From a checkpoint of a small mixture-of-experts model trained on Wikipedia: a variant of SOAP for the experts.
Below are experts of layer 5 (counted from 0) of a mixture-of-experts language model. Rows are named router (the router's row for the expert) and show model dimensions 0-79. Each number is 200 + 20 x the weight over its row's rms, rounded and kept within 0 to 999.
After each expert's rows: a language model's description of what the expert responds to; "gets" lists some tokens that make up at least twice as much of what it gets as of all text. This comes from a sample of Wikipedia text that the model never trained on. Tokens count by the router's weight.

# expert 50
router,197,198,212,192,201,210,193,216,202,223,209,224,214,203,219,196,169,258,201,180,179,176,234,186,243,189,181,214,162,227,188,190,229,210,220,182,237,188,174,193,220,193,202,179,206,172,206,179,228,177,174,171,158,222,186,233,208,235,202,170,237,190,223,173,187,192,201,188,195,216,212,204,183,222,205,210,232,227,202,213
Description: Place and institution heads
gets: " University", " City", " County", " School", " State", " College"

# expert 16
router,175,231,223,194,220,220,198,226,204,223,217,210,218,223,220,186,196,223,188,168,179,171,219,193,218,215,196,233,180,222,177,177,208,219,211,181,226,182,188,191,219,176,178,179,218,187,211,173,211,171,183,185,175,217,214,221,239,221,207,183,223,181,230,189,177,180,190,190,178,220,178,178,174,217,213,214,233,211,222,217
Description: Function words, foreign bytes
gets: " the", ".", " 3", " 4", " of", " 9"

# expert 35
router,183,241,217,179,228,220,188,226,217,206,205,217,225,215,224,183,188,218,197,172,179,184,219,196,228,217,186,224,186,214,186,181,211,203,208,178,216,182,191,180,230,179,178,177,228,199,220,173,217,178,181,178,188,206,210,227,215,221,208,172,219,175,221,173,171,177,199,191,180,219,185,183,181,216,212,227,222,209,225,229
Description: Articles before noun phrases
gets: " the", " a", "|", " The", " was", " Chevrolet"

# expert 41
router,182,223,227,176,211,214,180,216,221,219,228,218,203,220,213,202,186,227,180,171,193,188,220,181,220,214,179,219,171,208,173,180,219,200,195,185,223,188,189,176,221,171,170,171,225,192,225,163,218,175,175,180,182,217,209,231,233,225,211,179,214,174,233,181,184,180,198,172,195,225,185,180,183,217,209,216,224,219,227,216
Description: Names in tables, lists
gets: " 1", " 2", "'s", " a", "1", " 9"

# expert 34
router,207,213,216,175,224,229,185,218,214,231,218,206,203,215,203,177,191,206,184,188,182,166,221,188,214,195,184,232,184,211,177,185,225,212,194,187,232,174,183,178,217,195,177,172,207,185,231,179,232,173,191,209,204,208,197,221,197,212,213,166,216,192,230,173,174,183,191,178,193,190,176,177,189,207,227,227,205,210,203,206
Description: Measurement units, counted nouns
gets: " m", " km", "1", "0", "2", " 0"

# expert 37
router,182,234,238,174,224,207,196,215,229,203,213,206,204,221,216,182,180,209,162,192,180,180,210,181,214,234,187,225,205,201,188,170,217,202,251,182,221,185,174,175,211,187,191,161,214,203,210,160,230,198,162,152,192,232,205,206,230,231,203,199,193,182,220,195,181,197,188,172,178,224,182,181,205,206,226,200,205,211,205,207
Description: Clause-linking conjunctions
gets: " and", " that", " which", " but", " who", " when"

# expert 52
router,196,218,206,191,212,215,183,187,248,197,229,202,223,233,229,190,194,208,201,192,134,168,208,177,197,241,182,215,193,215,209,184,210,212,200,173,219,186,180,192,232,199,177,181,216,188,220,181,225,196,172,175,191,213,210,216,216,211,217,173,220,191,219,169,174,182,222,177,187,230,200,185,196,225,205,232,222,218,210,228
Description: Clause-linking punctuation, conjunctions
gets: ":", " as", ".", " –", " -", ";"

# expert 38
router,179,215,234,188,227,197,180,231,211,208,220,215,210,202,221,200,185,213,194,160,179,187,219,184,218,193,183,205,212,230,191,189,228,221,190,169,228,192,186,193,212,178,166,179,201,180,200,166,213,177,187,195,189,217,210,214,250,210,213,187,203,180,213,186,172,173,192,186,185,239,175,189,177,222,223,221,225,214,197,205
Description: Closing parentheses
gets: ")", "\"", "}", "%", "'", "'s"

# expert 25
router,190,229,219,186,225,224,169,186,242,215,190,217,254,195,234,188,190,206,212,197,207,183,198,189,196,187,180,195,152,223,164,201,231,229,183,210,223,177,186,186,217,183,182,200,209,205,221,180,201,204,204,186,188,222,196,209,179,210,219,198,224,165,224,180,170,182,206,166,188,229,180,187,187,214,236,215,208,209,231,217
Description: List dashes and infobox fields
gets: "-", "|", "\n", ":", "==", " •"

# expert 61
router,188,215,206,173,233,231,179,227,216,210,204,219,210,243,222,179,189,217,189,179,188,189,205,200,224,200,189,214,187,220,177,185,203,215,186,169,225,186,179,175,218,179,187,186,209,176,229,184,212,189,196,195,187,219,190,226,246,227,221,209,220,190,220,186,181,178,178,193,194,240,183,186,185,201,246,224,204,212,229,195
Description: Sports result tables
gets: " |", " 0", ";", " be", " as", " it"

# expert 11
router,182,219,223,177,237,223,188,220,227,226,216,209,214,210,212,188,190,221,185,161,191,180,228,185,225,207,186,215,172,220,181,184,220,206,197,170,226,185,187,188,216,183,170,180,215,189,221,160,232,177,183,187,183,203,210,224,231,216,207,191,227,176,227,171,183,173,198,192,185,224,176,177,181,226,221,219,221,219,214,227
Description: Degree signs, table fillers
gets: " a", "°", "th", ".", "′", " ("

# expert 53
router,177,225,227,178,217,211,181,216,215,204,219,226,214,225,224,184,187,215,186,186,181,182,224,186,213,210,186,222,183,217,182,177,222,210,200,178,247,180,178,187,230,170,168,178,223,182,218,176,208,190,174,187,179,210,208,219,224,223,214,180,216,176,221,195,179,178,190,188,187,213,188,178,181,215,223,220,231,225,223,213
Description: Numbers and table punctuation
gets: ".", " G", " 30", " he", " of", "|"

# expert 32
router,186,208,231,179,207,220,188,198,221,212,224,200,219,218,230,184,161,208,203,189,169,187,225,211,213,236,191,235,210,210,167,181,210,207,187,187,214,192,203,190,224,180,163,199,204,197,251,187,203,189,165,183,194,210,203,217,226,234,208,203,239,200,212,190,184,195,204,180,171,269,184,190,203,221,217,207,204,216,223,229
Description: Auxiliary and linking verbs
gets: " was", " is", " were", " are", " has", " be"

# expert 44
router,185,226,235,206,223,215,182,237,227,213,207,199,251,198,195,160,197,212,192,184,190,186,195,190,220,218,172,207,183,218,199,167,210,228,210,175,219,196,196,164,223,172,180,199,212,201,206,189,197,182,162,189,177,215,212,209,206,215,211,199,218,168,226,174,174,179,190,178,175,222,184,162,195,198,202,217,231,207,225,206
Description: Label colons and prepositions
gets: ":", " by", " of", " to", " from", " as"

# expert 20
router,158,230,232,177,222,216,185,212,209,212,219,236,212,218,222,194,184,208,188,183,194,188,220,177,204,201,177,210,194,219,180,191,228,220,205,204,221,184,176,196,232,178,183,186,198,187,223,161,197,185,187,189,175,220,211,215,217,223,209,198,210,182,228,194,168,178,205,188,200,212,196,187,180,234,211,220,234,213,211,231
Description: Hyphens and date digits
gets: "-", " 3", " 2", " 5", " 4", " 7"

# expert 46
router,183,208,211,152,244,214,196,207,215,232,223,213,210,204,214,193,191,233,215,180,198,164,201,197,213,191,195,220,174,224,193,188,202,212,191,196,215,174,183,182,237,192,184,177,217,176,211,189,209,196,180,189,179,221,211,208,187,203,206,207,220,183,205,185,179,176,204,172,156,221,189,188,187,194,210,225,213,211,237,232
Description: Word-initial capital letters
gets: "B", " I", "C", "S", " B", "M"

# expert 5
router,190,219,202,178,194,202,208,215,243,225,228,198,238,198,202,185,188,208,195,195,173,170,205,184,236,222,186,203,148,220,171,196,216,203,176,183,222,189,174,166,217,193,167,163,212,205,223,191,219,203,201,179,180,209,211,212,192,217,199,203,210,167,211,191,171,191,187,187,180,240,201,185,175,246,203,191,209,205,219,207
Description: Career-move prepositions and verbs
gets: " at", " to", " in", " for", " of", " with"

# expert 42
router,180,232,225,190,225,226,182,235,223,201,222,215,218,223,218,171,194,224,182,180,179,177,219,185,220,213,174,227,173,207,179,180,218,209,195,184,228,185,181,177,224,183,178,187,224,190,215,161,211,172,182,198,183,213,207,220,214,224,209,184,219,177,219,181,183,189,197,189,182,217,183,179,177,226,213,226,213,213,219,224
Description: Location and date slots
gets: " the", " ", " a", " her", " born", "°"

# expert 63
router,178,239,221,193,222,212,197,239,197,218,193,224,215,208,214,194,206,227,184,189,190,200,198,174,209,229,184,199,215,196,189,171,212,216,178,194,204,183,184,183,204,176,180,192,208,190,207,182,196,165,188,202,178,214,206,201,219,232,212,212,214,177,223,191,192,171,155,181,181,219,174,167,204,228,217,216,206,210,218,233
Description: Determiners and quantifiers
gets: " the", " this", " his", " other", " its", " their"

# expert 8
router,182,222,242,175,239,213,196,225,207,200,212,242,215,219,237,198,187,199,208,187,192,179,203,174,206,246,190,196,216,215,180,187,240,216,187,205,215,186,179,173,196,191,191,192,216,188,208,144,233,184,191,194,193,214,203,218,241,202,206,203,211,193,210,183,191,160,185,188,190,209,188,162,204,205,217,248,225,207,199,204
Description: Ordinals and ranking adjectives
gets: " first", " two", " one", " second", " three", " final"

# expert 7
router,186,211,210,182,212,227,179,224,209,221,230,200,200,228,208,164,193,211,205,171,169,176,204,183,222,208,171,223,203,228,187,164,217,219,192,196,223,187,192,183,229,183,184,178,245,176,204,174,225,187,185,189,187,228,203,224,235,208,216,174,219,191,219,176,187,191,152,195,177,202,171,178,214,232,209,203,203,244,219,220
Description: Sentence and section ends
gets: "\n", ".", "==", "|", "===", " The"

# expert 45
router,181,238,224,174,221,225,199,229,221,217,210,216,218,219,219,173,176,216,188,199,168,184,217,193,233,203,186,211,192,215,192,188,210,220,206,185,224,179,182,190,219,179,181,178,226,183,215,176,213,173,186,171,180,224,216,214,229,219,205,179,216,182,234,190,186,180,196,182,190,216,186,190,179,215,210,225,216,216,216,206
Description: Coordinate digits, misc
gets: " the", " ", " D", " d", " on", " 3"

# expert 39
router,158,221,223,185,212,211,181,212,216,222,212,201,220,199,236,205,176,201,201,198,166,178,207,178,217,204,160,216,160,209,182,163,215,232,169,169,206,197,213,180,222,178,163,199,206,192,218,203,218,185,190,173,173,207,211,226,211,212,208,197,212,175,211,203,171,189,169,185,178,203,180,202,161,206,219,206,221,210,221,190
Description: Locative prepositions
gets: " in", " of", " at", " on", " the", " for"

# expert 60
router,186,232,215,191,204,211,201,212,204,219,216,249,221,211,223,201,188,214,204,170,177,170,230,196,211,244,189,226,170,221,176,181,216,205,196,178,205,154,207,176,218,195,196,203,197,192,234,171,209,186,164,193,189,229,204,244,194,209,207,189,218,200,205,175,180,164,211,148,178,202,193,168,174,219,203,221,210,210,237,199
Description: Table header labels
gets: " ", " |", " Team", " %", " Votes", "|"

# expert 17
router,178,232,207,181,222,198,185,211,225,216,215,196,204,221,222,177,185,204,204,175,188,194,228,176,210,176,184,204,202,215,183,173,211,219,227,179,216,192,195,165,205,178,191,187,209,159,207,171,226,187,205,186,184,209,187,215,212,206,208,184,201,175,234,187,183,192,176,203,184,211,190,195,198,203,231,230,224,209,216,195
Description: Coordinators and separators
gets: " and", "/", " or", ",", " &", " /"

# expert 28
router,187,212,206,173,222,204,193,216,222,209,218,209,220,213,205,177,183,224,197,166,183,180,217,195,219,210,186,206,192,217,184,173,224,228,193,170,227,194,178,180,212,176,169,177,221,181,228,182,221,199,199,196,172,210,206,217,209,218,209,184,192,168,218,174,175,175,200,182,187,209,169,191,185,223,204,213,204,211,223,227
Description: Line-initial digits, fragments
gets: ".", "4", "7", "1", "5", "3"

# expert 31
router,192,228,215,176,211,223,182,215,221,219,223,218,207,215,235,182,184,223,176,175,183,178,214,175,213,219,184,208,187,225,181,182,222,217,205,195,215,185,194,174,223,169,170,175,223,192,217,165,226,195,163,188,178,215,215,216,234,216,206,186,219,184,230,169,183,184,199,186,186,207,187,179,180,221,220,226,237,222,220,209
Description: Numbers and table separators
gets: " 5", " 6", " 4", "th", " 7", "–"

# expert 23
router,181,202,211,181,205,212,197,206,236,223,218,214,219,238,215,179,174,198,178,182,194,191,196,202,234,204,195,217,175,235,191,209,221,215,207,171,220,192,185,176,217,182,201,190,235,193,201,167,228,193,183,199,182,231,219,211,223,199,209,184,228,195,197,151,196,193,198,166,185,219,186,169,172,226,227,208,196,199,210,206
Description: Line breaks before sections
gets: "\n", ".", ",", ").", " that", "\"."

# expert 24
router,182,216,231,183,224,213,189,225,217,209,222,229,217,230,227,184,193,228,177,182,181,173,212,183,230,208,196,225,190,208,182,184,212,213,203,179,223,186,185,178,226,170,170,175,217,172,217,171,220,183,172,177,183,213,206,220,229,235,215,199,212,163,217,177,188,181,195,182,178,210,189,183,180,217,224,213,220,224,213,217
Description: Table cells, function words
gets: " the", " United", ".", "'s", " He", "N"

# expert 59
router,186,228,209,182,217,231,171,218,217,216,224,224,225,216,215,196,184,228,174,186,193,189,204,179,209,224,172,220,176,197,195,179,212,204,199,190,217,171,174,196,206,187,185,177,197,190,222,196,250,188,197,180,190,209,213,221,224,217,205,217,228,177,215,177,184,168,213,195,179,202,183,190,183,227,207,203,230,237,216,205
Description: Adjective and verb suffixes
gets: "ing", "y", "ed", "al", "ic", "er"

# expert 47
router,193,205,221,142,204,200,185,202,229,222,214,205,212,221,222,182,188,204,212,191,182,175,206,183,235,217,195,195,196,211,179,172,219,220,229,147,222,170,186,180,206,184,178,135,202,199,216,189,223,190,173,151,195,202,210,194,203,212,236,196,227,177,217,186,185,193,180,179,182,239,186,201,199,208,207,218,212,202,207,237
Description: Commas
gets: ",", "),", "\",", ".,", ",\"", "',"

# expert 1
router,174,229,239,195,212,194,199,212,218,234,212,225,219,191,208,199,180,212,198,183,183,185,203,150,244,208,179,218,195,212,191,189,213,242,214,183,216,199,177,189,231,163,178,195,218,185,207,169,196,191,206,200,197,226,225,203,204,217,210,183,198,162,219,192,154,184,185,185,199,244,181,195,184,221,218,219,218,210,204,232
Description: Prepositions in names
gets: " of", " for", " in", " on", " the", " from"

# expert 51
router,176,185,233,177,242,218,184,226,224,217,208,228,210,199,196,189,176,233,182,182,195,186,217,209,225,224,171,244,186,205,170,177,212,202,213,207,227,171,199,180,218,171,188,185,223,178,214,197,231,176,181,181,192,202,196,218,188,201,242,181,217,186,206,185,164,180,186,180,168,213,169,168,197,224,212,212,232,204,219,218
Description: Multi-digit number pieces
gets: "2", "1", "4", "3", "8", "5"

# expert 21
router,184,207,212,184,207,226,185,205,222,203,225,216,224,223,233,177,189,215,179,190,182,170,215,201,216,214,180,225,184,218,187,173,216,224,197,187,213,176,170,173,226,175,172,194,220,184,222,191,225,169,187,202,192,216,202,224,211,222,214,165,211,180,219,181,174,172,191,180,200,222,174,182,203,214,229,212,204,208,215,230
Description: Table and list separators
gets: " |", "|", ":", "–", "-", " –"

# expert 62
router,166,221,227,161,220,200,184,219,217,236,217,202,229,194,210,182,201,213,197,186,191,170,211,179,217,179,151,204,184,211,170,202,215,231,208,182,227,199,209,185,213,174,164,174,207,177,223,159,209,202,192,200,180,207,189,213,253,219,201,187,221,178,222,181,166,200,197,184,156,214,188,176,152,237,218,209,211,211,227,209
Description: Articles after prepositions
gets: " a", " to", " the", " an", " his", " A"

# expert 40
router,188,230,228,167,218,210,190,226,225,211,213,234,205,215,223,202,184,221,192,176,195,190,206,188,216,205,179,221,176,205,180,188,217,227,213,188,236,181,192,198,227,186,181,173,214,187,213,170,219,184,186,182,180,214,215,216,215,223,210,200,208,178,226,185,186,177,199,188,183,233,183,182,184,225,235,216,220,223,239,224
Description: Infobox bullets, month names
gets: "-", ",", " the", " The", " was", " June"

# expert 27
router,191,227,218,177,212,215,184,241,223,200,225,233,206,234,212,183,187,219,196,186,179,194,238,178,229,217,180,224,171,216,212,182,213,216,221,186,209,185,188,190,224,189,172,174,229,190,233,186,221,172,186,187,187,205,209,215,223,231,215,199,196,192,224,179,187,174,187,189,179,215,187,197,203,209,208,217,227,212,214,215
Description: Species article prepositions
gets: "\n", "-", " from", "–", " in", " on"

# expert 19
router,191,218,207,195,201,209,202,202,229,205,227,203,225,194,205,179,196,208,188,164,180,194,196,197,231,224,202,227,153,236,180,197,236,190,195,180,216,165,192,182,219,185,175,198,209,207,230,159,224,201,172,215,184,232,217,221,208,207,212,193,220,205,209,167,182,193,178,202,181,197,188,177,182,199,206,210,220,214,206,211
Description: Line break after headings
gets: "\n", "==", "===", " ==", " ===", " ="

# expert 30
router,181,226,218,187,219,220,188,214,226,230,210,216,219,222,219,185,185,218,196,187,173,170,220,181,224,218,185,228,177,227,179,175,216,215,194,189,219,185,186,188,227,182,175,163,233,184,218,186,198,167,173,182,183,206,192,231,227,215,202,203,224,172,220,185,171,178,201,184,183,228,182,183,190,208,222,209,226,210,219,204
Description: Prepositions and linking words
gets: " for", " by", " to", "\n", " of", " on"